Weights of a small mixture-of-experts language model, trained from scratch on English Wikipedia.
Size: 12 layers, width 448, vocabulary 8192, 124M parameters.
Experts: 12 experts in each of 11 layers, 896 PolyReLU neurons an expert, 1 pick a token, a softmax router.
Below are experts of layer 3 (counted from 0) of a mixture-of-experts language model. Rows are named up (a neuron's input weights, with its number) and show model dimensions 280-335. Each number is 128 + 24 x the weight over its row's rms, rounded and kept within 0 to 255.
Before each expert's rows: "gets" lists some tokens that make up at least twice as much of what it gets as of all text. This comes from a sample of Wikipedia text that the model never trained on. Tokens count by the router's weight.

# expert 3
gets: " on", "ed", " was", "ing", " with", " played"
up0 [140  94  95 147 124 115 132 100 101 141 115 142 139 168 110 126 144 156  60 135 150 131  99 110 110 106 103 131  98  99 104 109 130 122 148 109  86 114 114 107 117 127 132 127 138 139 126 158 144 143 115 138 100 103 185 140]
up1 [142 149 130 158 146 130 179 139 133 147 106 130 143 136 140 124 129 106 172 114 146  84 153 179 133 135 144 111 126 129 120 173 151 117 115 130  94 138 156 150 130 119 150 101 153 129 142 152 125 109 112 143 116 125 115 111]
up2 [141  61 116 121 128  70 136 103 108  96 103 154 134 165 121 120 185 136 137  79 143 103 124 118 177  91 119 117 125  99 127 113 174 134 141 157 153 117 104 145 146 133 143 159 131 133 126 112 122 102  87 132  97 147 132 126]
up3 [131 103 151 143 125 142 114 134 125 176 113 127 182 149 156 129 175 165 129 125 135 171 139 129 134 120  97 122 155 164 144 164  91 160 126 106 138 105 129 151 140 132 104 172 135 168 117 111 145 135 173 114  90 138 138 109]
up4 [138 109 184 139 161 124 132 136 114 127 137 122 146  93  82 113  60 149 123 116 153  95 155 106 109 110 120 137  96 156 146  94 126 206 141 121 106 127  98 108  97 102 104  88 152  86 132 140 108 111 136 104 141 152 118 175]
up5 [104 106 111 148 164 142 116 125 121 138 139 119 149 133 152 101 130  98 156 115 116 125 131 150 123 174 116  84 110 185 112 102 133 119  97 137 129 127  58 160 136 108 149 113 108 127 110 166 127 155 153 136 106 163 117 105]
up6 [181  91 146 170 170 106 149 150  95 146 103 146 142 112 124 130 123 136 152 126  86  85  94 102 136 164  85 130 123 109 144 117 159 133 120  83  94 119 133 124 136 118 125  94 180 118 130 119 127 108 137 108 156 139  96 117]
up7 [138 122 119  93 144 148 147 122 120 182  95 134 130 154 149 143 124  82 174 114  89 131 137 118 131 134 122 104 157  79 106 108 143 108 117 124 130 148  91 170  97  69 172 141  88 132 133 156 138 154 130 147 123 139 119 124]
up8 [124 119 108 130 132 113 124 151  97 121 134 124 141 141 118 148 165 152 141 149 137 113 127 119 103 133 105  83 108 111 179 133 133  81 187  94 144 110 129 143 115 141 151 160 125 113  84 107  66 138  85 134 130 180 155 165]
up9 [168  86  74 129 120 123 118 143 111 137 115 107 134 101 185 151 145 123  93 109 138 103  83 151 142 100 129 107 146 156  94  85 118 129 143 124 166 165 170 190 140 151 168 114 123 126 134 117 149  89 127 130 125 149 111 138]
up10 [166 123 139 121 153 136 134 124 107 106 132 147 135 110 135 115 136 127 121 138 154 155 127 126  86 118 108 131 177 118 157 122 123 105 138 181 103 111  96  80 134 122 138 160  88 126 124 148 104 134 143 142 125 152 144 164]
up11 [ 99 114 115 141 123 120 155  85 107 163 115 103  87 125 134 142 148 158 112  90 140 105  98 149 124 150 109  78 131 138  84 110  90 153  92 140 121  98 134 154 142 119 164 139 132 117 118  87 162 108 140 122 103 165 144 154]
up12 [134 164 113 107 137 138 156 118 141  97 135 130 148 167 109 112 153  88 155 158  98  79 143  92 106 113 103 109 134 130 103 138 133 121 102 120  99 122 136 149 126 107  95  94 121 138 204 130 133  86 129 133 134  81 120 195]
up13 [ 88 154 138 114 120 109 125 121 144 114 113 127 148 111 135 131  86 103 100 112 139 156 124 110 121 125 126 122 111 132 166  99 115  89 152 118 146 132 132 111  79 128 126 145 126 128 128 165 120 134  99 119 114 142 121 135]

# expert 9
gets: "s", "es", "t", "st", "e", "ton"
up0 [135 127  89 161 160 124 123 136 114 124  99 135 130  94 187  84 124  80 107 120 138 139 145 145  88 130  97 170 109 114 158 157 166 149  88 114  89 118 120 181 112 126 145 158 162 147 167 101 136 116  97 110 140 132  81 142]
up1 [137 131 104  91  97 107 110 123 121  74 147 146 135 108 145 104 138 112 146 106  82 131 137  81 124 116 148 138 122 123 145 119  91 153 156  91  79 151 123 133 102 164 150 138 109 147 152 127 142 127  93 151 102 154 105 140]
up2 [123 103 162 124 162 163 126 170 120 177 144 147 132 133 114 147 138 129 167 149 142 138  85 148 172 162 115 148 129 143 122 157 118  93 157 115 138 106 119 162  99 136 114 151 158 105 159 127 116 110  79 146 106  85 129 129]
up3 [132 152 120 134 111 115 177 132 127 116 130  97 136 123 110 125 110 166 154 113 135 117  96  94 170 132 120 143  97 138 105 148  89 115 146  98 170 118  92 138 115 121 136 166 146 144 159 113 129 130 125 134 186 125 132 128]
up4 [138  84 106 116 140 105 130 145 131 136 133  89 113 164 131 136 123 153 120 107 126 172 121  78 128 123 106 152 132  98 130  97 119 139 153 100 101  97 149 124 157 139 101 112 142 137 116 121 101 106  56 142 108 105 158  92]
up5 [148 144 142 177 140 133 130 144 154 142 133 161 147 137 159  91 177 133 124 169 129 130 141 113 159 139 120 147  94 154 126 147 128 157 161 149 101 115 110 117 130 146 124 136 146 142 164 139 104 150  94 195 111 149 140  97]
up6 [ 62 115 120 134 125 107  97  90 127 135 138 105 139  90 146 158 119  98 170 129 138  79 100 141 150  95 142 119 128 141 138 125 102 129 160 141 152 126 127 143 108 116 105 135  97 113 127 148 132 161 126  71 141 106 128 115]
up7 [143  64 132 125 180 119 105 118 116 151 140 124 118  87 145 128 128  86 129 143 121 103 113 135 133 120 145 100 108 123 124 101 140 136 141 140 188 156 110 160 156 119 147 125 138 144 146 121  98 146 164 142 119  97  98 135]
up8 [104 140 131 129 167 130 144 128 143 128 143 152 141  67 148 104  83 149 121 141  96 137  44  89 142 158 102 156 111 138  84 150 142 112 112 114 168 137  96 124 126 154 116 152 135 114 122 143  63 123 133 130 155 130 110 132]
up9 [122 127 141 123  76  85 148 134 146 117 152 144 127 186 111 109 164 103 120  98 126  98  79 106 153 133 133 181 131 113 137 122  86 110 141 111 116 106 165 118 159 133 178 137 130 140  83 136  89 101 130 128 153 158 126 112]
up10 [169 148 126 134 154 100 109 109  60 125 116 125 127 124 123 130 131 112 118 155 162  85 130 147 128 135 115  94 141 146 136  95 170 112 134 165 115 137 164 139 162 159 162  99 184 132 132 126 116  85 128 131 149 104 151 107]
up11 [128 129 123 140 151 126 116 174 144 122 140 144 151 154 146 164 122 150  77 105 129 138  93 111 105 171 153 127 112 125 152 117 111 125 131 147 121 132 126  96  98  86 105 129 110 118 105  89  87 131 151  50 146 146 124 149]
up12 [ 99 149 124 140 149 113 119 147 127 180 118 135 136 136 156  91 129 168 146  99 109 163 136  88 121 101 141 132  92 129 122 135 160  99 111 146 110 186 128  95 130 105 118 139 129 129  98  93 104 112 117 143  85 129 147 169]
up13 [101  95 121 149 114 116 150 162 121  88 130 146 118 139 167 178 114 167 153 128 146  77 104 125 148 181 139 113 134 114 163 148 127 110 145 123  84 170  95 107 136 143 132 173 113 138 139 134 132 125  70 137 118 129 119 128]

# expert 1
gets: "\n", ".", " by", "==", "===", ")."
up0 [101 115 109 140 149 117 115 112 134 136 135 124 131 188  96 102 133 102 124 127 115  89  98 160 144 139 119  94  95 161  97 107 137 131 101 126 129 121 126 157 136 107 115 137 118 135 163 115 137 155 135 124 111 149 129 108]
up1 [126 154  89 148 143 104 115  99  67 113 108 123 131 131 111 129 132  95 144 159 105 148  97 130  92 138 153 124 139 129 166 132 135 110 115 112 162 124 133 197 115 122 137 106 128 142 126 147 154 126 130 153 120 107 117 118]
up2 [186 195 103 150 161  98 141 140  88  92 136 142 156  94 134 109 135 134 121 119 153 126 122 156 135 144 112 122 145 117 157 109 136 126 121 126 135 159 142 118 131 124  84 164 150 151 181 121 115 136 107 154 123 117 125 120]
up3 [168 125 145 124 128 128 143 126 110 109 126 149  99  93 124  79  98  86 117 162 138 185 110 124 152 131 145 137 151 152  96 133 148 149 134 116 151 116 103 154 151 128 110 135  95 143 122 117 119 128 175 135 129 141 143 141]
up4 [107 104 141 140 138 134 126 100 125  77 140 146 142 165 121 145 109 146 132 154 129 142 142 167 116 141 148  94  91 129 137 124 155 139 135 139 131 165 137 150 124 132 134 186 155 131 153  69 109 129 122 164 125 135 112  77]
up5 [133 167 104 117 120 114 124 182 129 157 105 111 133  85 144 103 142 159 103 132 138 151 129 113 133 127 148 170 130 133 137 173  79 122 104 158 131 110 144 140 120 133 139  88 160 143 125 133 139 133  81 143  98  86  84 117]
up6 [136 156  96 136 144 167 167 132 112 114 152 109 180 155 150 128 156  97 137 126 107 121 133 153 117 146  55 129 113 127 184 167  65 164  97 140 138 136 153  86 169 154 113 158  90 159 150  86 148 114  54 136 111 128 130 121]
up7 [111 148 140  82 126 120 129 101 128 158 172 107 162 143 128 138  89 112 113 161 124 114 126 120 122 127 140 108  73 134 143  64 149 140 137  85 146 129 122  95 133 159 161 131 157 109 138 156 118 119  96 150 128 114 145 158]
up8 [114 140 156 145 153 115 140 113 121 122 164  95 185 156 160 126 146 127 133  86  91 110 108 136 134 111 131 114 147 134 110  93 117 104 139  67 114  89 115 107 140 171 117  75 137  90 151 103 111 158 124 139 101 117 117 113]
up9 [137  79 130 126 122 166 127 114 179 125 124 124 160 112 149 136 125 173 111 128 148 143 142 100 184 119 105 138 113  76 125 121 125 143 123 109 118 149  68 130 112 147 102 123 158 119 123  96 128 209 129 112 102 136 128 135]
up10 [ 85 178  78 171 177 137 134 148 114 119 109 149 131  96  91 152 117 113 163 124 111 171  92 154 182  89 126 168 128  94 145 120 152 138 117 142  97 134 103 171 136 137 111 142 134 126 150 145  88 137 136 122  83 129  67 124]
up11 [142 165 154 157 142 122  84 141 125 134 114 133 117 140 122  95 132 143 137 121 147 108 107  85  94 111 117 139 105 135 125 144 118 111 125 113 115 159 130 150 119 170 144 143 137 115 107 127 147 148 133 119 144 117 105 129]
up12 [160 148 109  63 140  98  86 149  94 150 115 133 134 128 123 103 161 142 130  83 119 139 166 133 128 134 152 128 120 127 119 128 110 131 115  91 107 115 119 182 138 139  88 115 129 148 107 110  96 140 163 122 131 120 115 137]
up13 [108 120 130 136 100 112 179  55 107  91 131 129 132  87 118 125 115 121 163 156 159 105 139 117 103 116 130 127 152 138 132 154 166  72 132 163 200 123 122 123 105 162 154 142 122  85 119 157 161  90 135 127 136 125 123 134]

# expert 10
gets: "1", "2", "3", "N", "4", " m"
up0 [ 99 150  99 171 139 137 161 149 105  96 142 139 145  87 156  86 112 143 170 139 133 102 119  86 133 177 126 178  98 134 140 144 140 102 168 143 131 135 135 131 168  99 101 118 116 154 155 121 110  47 124 119 101  95 131 105]
up1 [113 127 132 122 161 134 104 165 114 130 152 138 116 120 133 141 138 135  82  96 127 120 115 126 129 146 100 114 177 115 115  87  79 117 152  87 123 142 102 109  75 114  93 119 123 125 129 129 145 145 135 151 165 136 146 102]
up2 [165 166  97 138 133 114 109 119  87 144 118 172 139 113 161 149 136 142 135 173 114 115 120 129 127 130 146 136 155 153 111 164 133 138  62 144 126 154 124 126  98 153 122 107 131 123 136 135 121 118 112 125 147 117 126 141]
up3 [114  84 129 137  97 168 133 122 114 161 123 174 107 131  78 131 139 122  80 146 108 142  81 124 111 167 107 142 109 103 101  99  97 173 200 160 126 144  73 159 122 134 204 151 110 110 111 154 161 129 112 113 106 156 155 119]
up4 [149 119 121 143 109 149 119 133 152 135  80 106 146 113 112  93 126 135 174 131 108 114 143  99 106 119 104 131 176 128 110 144 122 126 116 161 126 148 185 115 131 154 151  72 104 117 126  97 149 177 171  89 121 115 136 122]
up5 [124 130 133  68 135 131 153 128 144 104 126 167 112 124 172 137 123 134 142 149 123  93 145 139 136 132 112 159 125 157 106 129 151 139 134 108 107 136 128 102 123 113 116 149 166 153 143 135 133 108 151  85  49 148 119 124]
up6 [116 160 138 134 117 150  89 167 115  95 123 183 165 129 115 107 117 134 151 125 140 171 135 124 132 109 123  99 137 150 115 107 112 114 150 148 141 112  99 125 140 147 167 153 136  99 125 140 173  91 162 122 105 147  87 137]
up7 [153 109  77 114 130 157 132 154  66 142  96 155 151 127 134 122 131 119 114 127 117 148 103 123 118 146 143 119 126 135 127 109 131 114 147 104 108 149 133 164 123 131 149 103 137 128  98 132 121 156 109 118 145 168 131 130]
up8 [145 142 139 143 137 158 133  99 162 161 143 135 139 133 166 120 152 124 143 164 148 139 132 121 162 124 117 122 119 137 142 141 156 121 126  96 143 122 144  88 164 130 133 152 152 129 124 135  92 122 125 100 137 138 104 141]
up9 [136 122  98 140 136 123 119 147 133 123 128 101 147 138 121 104 133 154 121 103 148 139 124 107 149 119 194 128 161 177  80  84 154 127 115 111  65 139 114 127 122 124 116 173 140 130 156 133 175 130 121 119  90 119  83 144]
up10 [112 122 107 116 180 175 135 140 124 102 132 132 135 123 129 140 106 147  99 110 139 158  91 111 174 106 165 149 141 119 176 138 145 133 114 124 103 118 137 107 160 135  93 132 111 104 111 125 131 150 130 115  73 162 161 127]
up11 [109 117 133  99 143 126  94 135 150 169 136 133 107 132 114 114 122 130 136 135 176 119 114 135 116 100 101 102 126 150 109 140 160 130  95 108 115 114 112 134 141  76 181 172 124 102  75 179 120 123 136 150 131 100 122 147]
up12 [ 87 112 139 151 144 126 124 119 140 136  83 178  87 119 113 111 145 118 108 115 124 140 148 141 153 154 134 122 130 161 124 147 117  96 136 109 135 153 137 131  78 150 154 120 177 170 119 118 148 133 142 115 104 147 121 151]
up13 [109 123 119  97 137 127 137 146 119 135 168 106 142 104 113 103 146 106 107 128  65 155  93 141  99 121 108 142 156 119 110 197 109 108 139 164  90 144 101 131 129 164 143 115 124  82 117 161  92 139 157 122 140 180 104 166]

# expert 6
gets: "9", "8", "-", "7", " /", "6"
up0 [ 80 150  97 134 137 113 131 150 146 114 112 140 122 152 134 136 122 121 135 134 149 140 127 154  81 186 115 168 123 110 121 153 105 144 100 106 166 136 139 140  96 150 118 148 115 117 154 110 163 103 117 144 120  90 125 148]
up1 [129 186  90 114 122 148  96  88 136 115 120  89 143 109 217 125 100 181 114 131 132 140 106 110 106 101 106  94 128 126 118 129  93 118 176 129 115 109 115 100 108 147 113 136 162  76 113 121 140 149 144 100  90 175  93 100]
up2 [116 111 124 113 128 118 122 132  98 167 154 126 118 119 134 107 191 118 126 155 104 192 106 131 156 115 121 146  81 187 133  92 121 130 189 134  86 113 144 119 143 114 125  96 127 137 179 157 117 134 135 104 130 151 117 153]
up3 [ 97 152 131 167 162 103 129  95 120 160 147 136 140 135 125 119 132 154 138 125 128  90 113 104 135 112 140 132 124 123 148 124 105  93 127  58 136 124  92  83 111 153 129 123 133 137 117 118 138 158 147  77 141 152  89 110]
up4 [106 138 143 123 128 168 127  78 161 113 119 146 158 135 137 111 136 140 122 115 129 116 122 108 136  97 101 152  62 139 132  97  97 146 150 145 148 117 119 141 137 146 140 101 114 151 129 171 137 124 168 147 141  85 139 185]
up5 [153 138 130 139 179 132 107  96 120 139 128 112 139 158 171 156 101 153 139 105 124 135 164 113 112 123 129 118  98 114 130 130 129 108  87 112 117 138 121 137 174 209 127 129 107 125 140 137 111 152 137 166 147 143 127 120]
up6 [ 99 119  91 104 196  90 124 151 131  75 136 128 152 111 121 144 134 126 116 163 126 142  80 135 102 108 112 170 134 151 163 139 161 124  91 134 166 144 101 121 166 138  95  98 132 119 119 121 134 126 127  75 121 108 124 126]
up7 [120 121 129 212 155 127 157 124 139 166 154 132 147 157 143 108 107 110 156 141 115 162 124 122  90 152  37  98 131 132 142 116 147 154 130  88  81 154 123 156 158 127 154 103 114 127 145 133 170  94 118 134  88 117 125 139]
up8 [ 81 132 120 134 153 164 115 180 102 131 147 117 143 136 134 133 160 125 162 137  94 124 130 140 109 117 102 132 177 116 157 146  78 109 147  97  67  89 124  93 101 124 155  99 127  96 155 144 118 105 124 123 144 132 103 115]
up9 [156 165 126 128 145 135 170 121 156 116 133 140 122 133 167 112 119 154 143 127 102  81 130 116 151 108 157 100 113 142 148 152 105 117 120  98 180 168 170 174 145 167 137 135 111 126 130 105 194 139 122 138 140 128 100 122]
up10 [138 179 126 132 134  70 154 122 117 116 146 182 140  97 161 115 122 144 109 128 180 134 154 139 133 126 150 126 138 152 180 107 162 120 104 150 107 125 127 114  49 136 116 177 104 152 132  96 121 119 121  90 141 120 112  94]
up11 [148 108 168 114 140 171 151 144 139 131 194 157  83 141 130 121 109 127 136  62 146 138  96 130 136 186 162 159 124 146 149 130 136 107  95 152 172 137 150 117 152 121 123 107 163 126 107  94 138 131 107 129 138 130 105 104]
up12 [121 114 162 133 114  92 113 136 151 126 113 155 120 152 121 135 133 127  84 101 119  92 131 111 111 186 106 109 150 154 108 188 142 129 161 128  74 143 153 147 123 127 144 101 132 109 106  95 148 137 141 135 130 123 130  96]
up13 [103 159 109 121 113 169 122  66  97 158  96 137 162 128 104 181 123 115 139 123 100 151 112 142  82 134  88 168 152 103 140 161  85 127 137 123 154 136 115  96 165 143 116 157 130 103 148 172 118  95 114 139  91 104  90 147]

# expert 8
gets: "–", "-", " for", " ", " –", " —"
up0 [ 84 180  98 113 143 115  79 145 150 147 126 121 150 132 157 115  86  96 148 133 154 130 154  93 127  91 167  98  84 112  93 136 164 145 147  98 113 133 139 122  90 104 102 120 130 130 107 146 146 140  92 141 153 117 125 153]
up1 [131 144  89  87 158 160 142 153 133 103 143 158 119 122 156 108 149 120 141 122 140 171 159 167 172 131 123 126 126 104 108 115 136 121 181 134 135 122  99 122 177 116 119 146 132 151 156 107 144  88  88 167 118 127 158 116]
up2 [ 90 147 145  98 117 109 187 106 175 154 146 132 158 156 107  96 102 146 128 107  77 158 142 151  78 107 130 136 110 124 132 141  95 144 156 110  78 147 105 122  93  89 166 102 145 162 153 156 148 176 110 121 134 177 113 111]
up3 [117 141 133 145 112 158 136 148 135 184 115 147 128 112 128 150 134 116 125 135 160 115 165 129 120 109 122 141 174 130 142 115 136 165 135 131 117 177 154 151 126 150 139 168 103 104 131 144 143 151 120 117 135 168 143 133]
up4 [110 145 137 112  94 122 117 145 116 128 160 109  92 116 112 143 121 146 151 101 153 138 135 123 131 142 132 116 161 124 122 108 150 101 138 143  83 106 163 149 147 156 114 120 126 141 130  84 136 134 112 147  87 118 161 135]
up5 [ 88 146 111 157 105 105 130 101 150 139  97 115  72  78 142 134 121 133 124 143 136 116 121 114  92 122 100 170 140 122 106 156 112 155 134  98 112 145 120  75 120 106 155 111 135 146 153 162 115 130  94 164 167 121 143 123]
up6 [115 137 121 146 100 162 103 154 134 153 195 142  75 102 116 177  42  96 122 144 133 139  83  95 105 148 137 119 148 123 123 102 119 103 124 139 109 138 156 121 138 110 154 150 111 117 126 154 127 109 129 125 159 101 117 139]
up7 [154 144 165 106 140  98  68 107 130 138 147 118 140 144 143 132 144 135 151 116 124 106 129 108 131 127 126 122 169 147 128 156 141 137 164 142 145 128 116 107 133 127 161 126 153  97 157 119 123 131 138 116 132 134 122  83]
up8 [112 161 151 119 126 119 113 119 138 143 122 154 173 124  95 197 154 156  89 141 142 150 178  83 107  97 122 139 120 123 130 122  90 133 133  71 130  93 153 113  98 145 149 117 110 126 137 127 128 128 123 132 132 116 136 112]
up9 [116 141 105 117 119 112 126 121 123 148 161 187 113 120 104 105 110 121  79 117 105  87 122 120 148 133 139 128 130  90 101 132 140 122 118 149 135 100 159 155 116 146  90 124 139 133 136  72 123 122 134 125 133 150 149 118]
up10 [173 130  96 173 165 135 133 129 120 136 139 112 194 145 111 138 155 105 118 103 101 109 143 127 128 183 142 125  92 176 153 134 110 100 128 173 166 142 123 121 149 144 140 151 149 111  72 110 161 147 114 112 178 132 144 147]
up11 [112 141 111 101  78 137 116 166 131 156 138 167 102 137  85 112  90 128 103 138 154 126 149 108 148 151 128 106 110 136 108 114 110 135 100  99 175 115 130 195 149  78 144 126 151 132 132 186 162 140 137 178 152 115  92 140]
up12 [121 132 147 155  98 123 150 116 149 141 132 144 167 139 138 144 101 121 176 160 103 100  99 155 160 140 122 144 137 153 119 131 145 137 148 102 115 143 127 101  90 155 131 161 119 159 111 135 137  92 131 156 120 111 160 183]
up13 [132 122 146 173 113 130 129 118 135 139 115 118 147 150 153  95 145 112 113 131 110 129 123 113  95 145 160 133 121 138 109 146 155 172 131 116  85 114 155 136 122 160 139 123 158 100 134  82 106 164 139 140 141 123 116 121]

# expert 5
gets: "0", " of", " to", " in", " (", " into"
up0 [160 163 103 113 148 131 126  93  91 145 103  77 128 126 125 121 114 166 166  98 145 158 151 162 137 104 103 144 122 140 141 129 125 129 112 113 124 156 148 101 118 144 161 124 110 119  92  92 116 151 148 118 149 171 124 156]
up1 [121 174 128 125 143 118 122 129 115 110 116 143 117 172 147 122 152 118 122 139 136 101 126 132 133 107 109 127 131 108  95 149 111 133 148 161 157 134 175 100 104 125 129 131 109 117 159 119 165 129 129 119  99 142 148 123]
up2 [163 149 103 124 137  92 147 146 157 139 127 112 154 153 116 137 149 124 119  95 122 146 130 122 148 150 138 148 155 124 105 130 158 122  93 155 109 119 144 147 127 151 113 143 154 111 158 165 102 136 124 133 119 138 119  99]
up3 [136 154 118 184 118 119  93 159 145 171 137 148 138  99 148 129  97 141 113 114  99 118  98 108 118 159 107 141 149 135 147 120  95 158 143 150 122 133 118 143 116 155 111 174 163 161 153 127  92 180 139 136 134 137 143 101]
up4 [130 183 119 117 103  83 138 171 110 129 150 112 111 180 116 109 152 110 133  88 138 153  90 117 134 126 107 130 121 130 144 161  65  95 144 137 168 150 121 150  84 128  94 150 113 102 127 150  81 106 123 144 119 126  82 155]
up5 [122 123 119 114  85 108 180 196 121 150 129 128  67 122  88 120 116 141  80 104 124 114 146 124 148 140 135 132  63 133 165 161  97 101 161 126 131 134 121 143  78 103 124 161 148 108 119 131 147 142  90 145 156 100 139 116]
up6 [110 114 144 123 128 128 135 164 137 130 115 127 154  87 165 106 143  90 126  88 155 105 115 106 125  89 135 140 161 165 157 138 125 136 118 139 149 128 143 129 118 140 134 118 128  62 124 119 123 118 128  87 102 122 116 165]
up7 [136 143 156 172 124 102 106 131 120 138 129 139 117 152 144 121 124 121 129 114 140 152 105 104 132 136 102 118 171  90  90 121 151 141 162 137 120 153 129 153 115 171 130 151  75 143 137 150  76  87 114 120 106 143 145 158]
up8 [155 120 125 145 138 151 153 157 136 177 138 118 127 136  97 129 133  76  88 131 105 126 133 110 150 165 109 141 132  89 128 138 146 132 143 136 126 154 144 163 164 144  73 151 142 125 115 124  94 127 122 166 121 132  96 113]
up9 [ 99 129 127 146 134 159  96  85 119 143 149 118  91 145 141 118 162 161 149 106 158 122 145  82 146 167 155 159 112  94 119  74 137 150 118 124 139 106  85 130 158 139 106 135 146 125  92 110 163 111 133 154 115 160 109 168]
up10 [140 114 124 131 107  93 150 127 118 130 125 123 154 112 111  87  98  86 112 146 136 119 147 101 161 131  85 114 115 130 160 147 147 151 126 125  93 118 122 142 134 139 123  96 103 146 133 112 188 106  95 136 129 121 125 132]
up11 [113 118 120 128 157  89  95 116 131 100 125 159 131 134 136 116 139 146 147 130  81 158 127 161 121 146 104  90 155 124 121 141 133 168 142 127 158 132 108 140 122 132 127 140 114 147  88 139  90 167 110 117 145 147 164  96]
up12 [139 134 128 105 132 107 119 152  90 102 121  96 128 115 136 134 110 147 154 103  96 154 114  84 160 113 112 152 135 172 111  82 134 163 157 148 120  94 113 153 120 103 119 169 159 129 122 118 135 133 118  87 109  93 112 103]
up13 [140 135  81 119 121 108  98 108 126 127 122 138 131 144 158  95 193 128 149 125 128 134 129 120 123 123 143 119 118 130 156 121 137 145 141 128 156 103 110 132 143 155 122 205 155 139 106 144 101 118 129 170 116  99 111 156]

# expert 7
gets: ",", "2", " and", " when", "3", ":"
up0 [154 145 118 117  88 132 116  81 138 137 132 122 145 100 121 121 150 127 134 164 125 162  68 154 154 113 106 134 105 147 130 115 108 102 135 136 142 129 122 137 133 137 111 118 143  82 112  84 109 135 130 136 105 114 126 142]
up1 [107 130 156 121 116 146 120  97  94 173 113 159 130 126 128 135 123 164 144 121  96 112  89 142 115 168 157 151 125 161 123 171 128 129 128 110 123 104 142 130 110 145 167 145 145 120 143 101 109 111 135 141 131 122 119 141]
up2 [136 136 109 124 135 166 159 151 137 151 110 159 143 105 121 111 113 116  93 120 119 143 124 132 151 154 101 144 135 165 161 103  96 147  90 123 137 167 151 148 127 114 130  98 153 117 126 125  67 174 115 140 194 108 130 117]
up3 [159 147 113  94 163 122 107 141 137 150 106  82  95 127 138 122 143 122  80 111 119 143 133 138 140 156  97 100 131 132 157 140 154 160 146 163 120 127 120 144 103 152 154 132 129 126 124 117 150 130 149 159 176 148 153 144]
up4 [127 153 142 150 117 127 110 125 133 156 150 123  95 114 121 131  98  80 131 140 146  76 121 145 139 104 132 135 133 168 151 129 129 139  81 171  82 152 112 112 118 119 149 132 124 115 163 149 147 147 160 134 127 155 136 130]
up5 [120 133 100 179 142 163 158 129 137 134  76 150  92 110 136  85 116  97 163 149 123 101 112 134 126 116 124 100 127 135  67 128 108 132 163  96 100 129 118 158 174 163 146  81 162 131  98 184 148 168 119 158 112  95 143 160]
up6 [110 119 132 136 161 125 104 136 113 143 151  93 113 163 146  92  99 129 124 149 129  91  80 119 139 144 107 136 134 139 141  89 154 115  84 102  99  84 116 102 106 141 148 122  91 110 102 137 124 101 132 143 102 100 131 156]
up7 [ 42 177 122 151 118  92 158 158 147 137 118 124 143 155 134 107 152 145  94 141 144 129 108 127 109 137 128  96 121 102  83  85 118 145 159 127 146 148  97 102 125 113 162 128 125 113 130 130  96 134 111 108 108  82 136 160]
up8 [148 176 147 150 118 108 102 134 147 127 106 137 146 146 138  54 136 191  99  93 127 165 125  88  94 135 116 140 137 130 160 137 135 123 153 156 113 160 136 128 126 147 126 132 106 130 133 158 163 112  82 169 158 134 163 111]
up9 [184 106  83 193 105 154  96 121 112 139  96 119 135 125 123 145 177 111 110 131 139 109 120 134 118 128 139 149 116 127 119 107 159 181  97 154  97 160 109 122 153 136 128 123 142 173 108 153  98 146 127 142  86 120 133 156]
up10 [128 133 155 140 101 128 150 136 162 189 116 120  86 127 135 120 119 127  70 139 130 102 142 173 106 137 101  81 146 164 136 157  77 130 101 119 166  89 136 137 101 152 131 175 142 136 150 162 121 110 139 131 118 100 139 135]
up11 [143 147 148 149 125 147 114 124 102 111 115 112 149 114 123  95 119 155 101 131  92  92 130 144 126 170 126 133 106 137 151 122 131 118 141 127  99 169 148 138 100 108 146 141 171 153 140 100 119 165 135 102 161 128 150  98]
up12 [164 184 133 161 101 128 116 149  74 116 161 125 137 145 152 102 157 113 151 133  92 126 125 142 127 108  92 158 139 123 120 120 117 113 131 143  65 101 178 155 114 149 134 160 156 122 126 171 141 121 132  96 120  94 158 118]
up13 [139 152  98  88 105 151 109 187 149 126 128  82 128 163 137 166 115  80 122 106 134 132 144 162 106  96 139 160 119 121 155  95 125 142 110 132  85 136 123 168 131  90 140 116 146 134 143 106 160  74 149 163 141 112 116 150]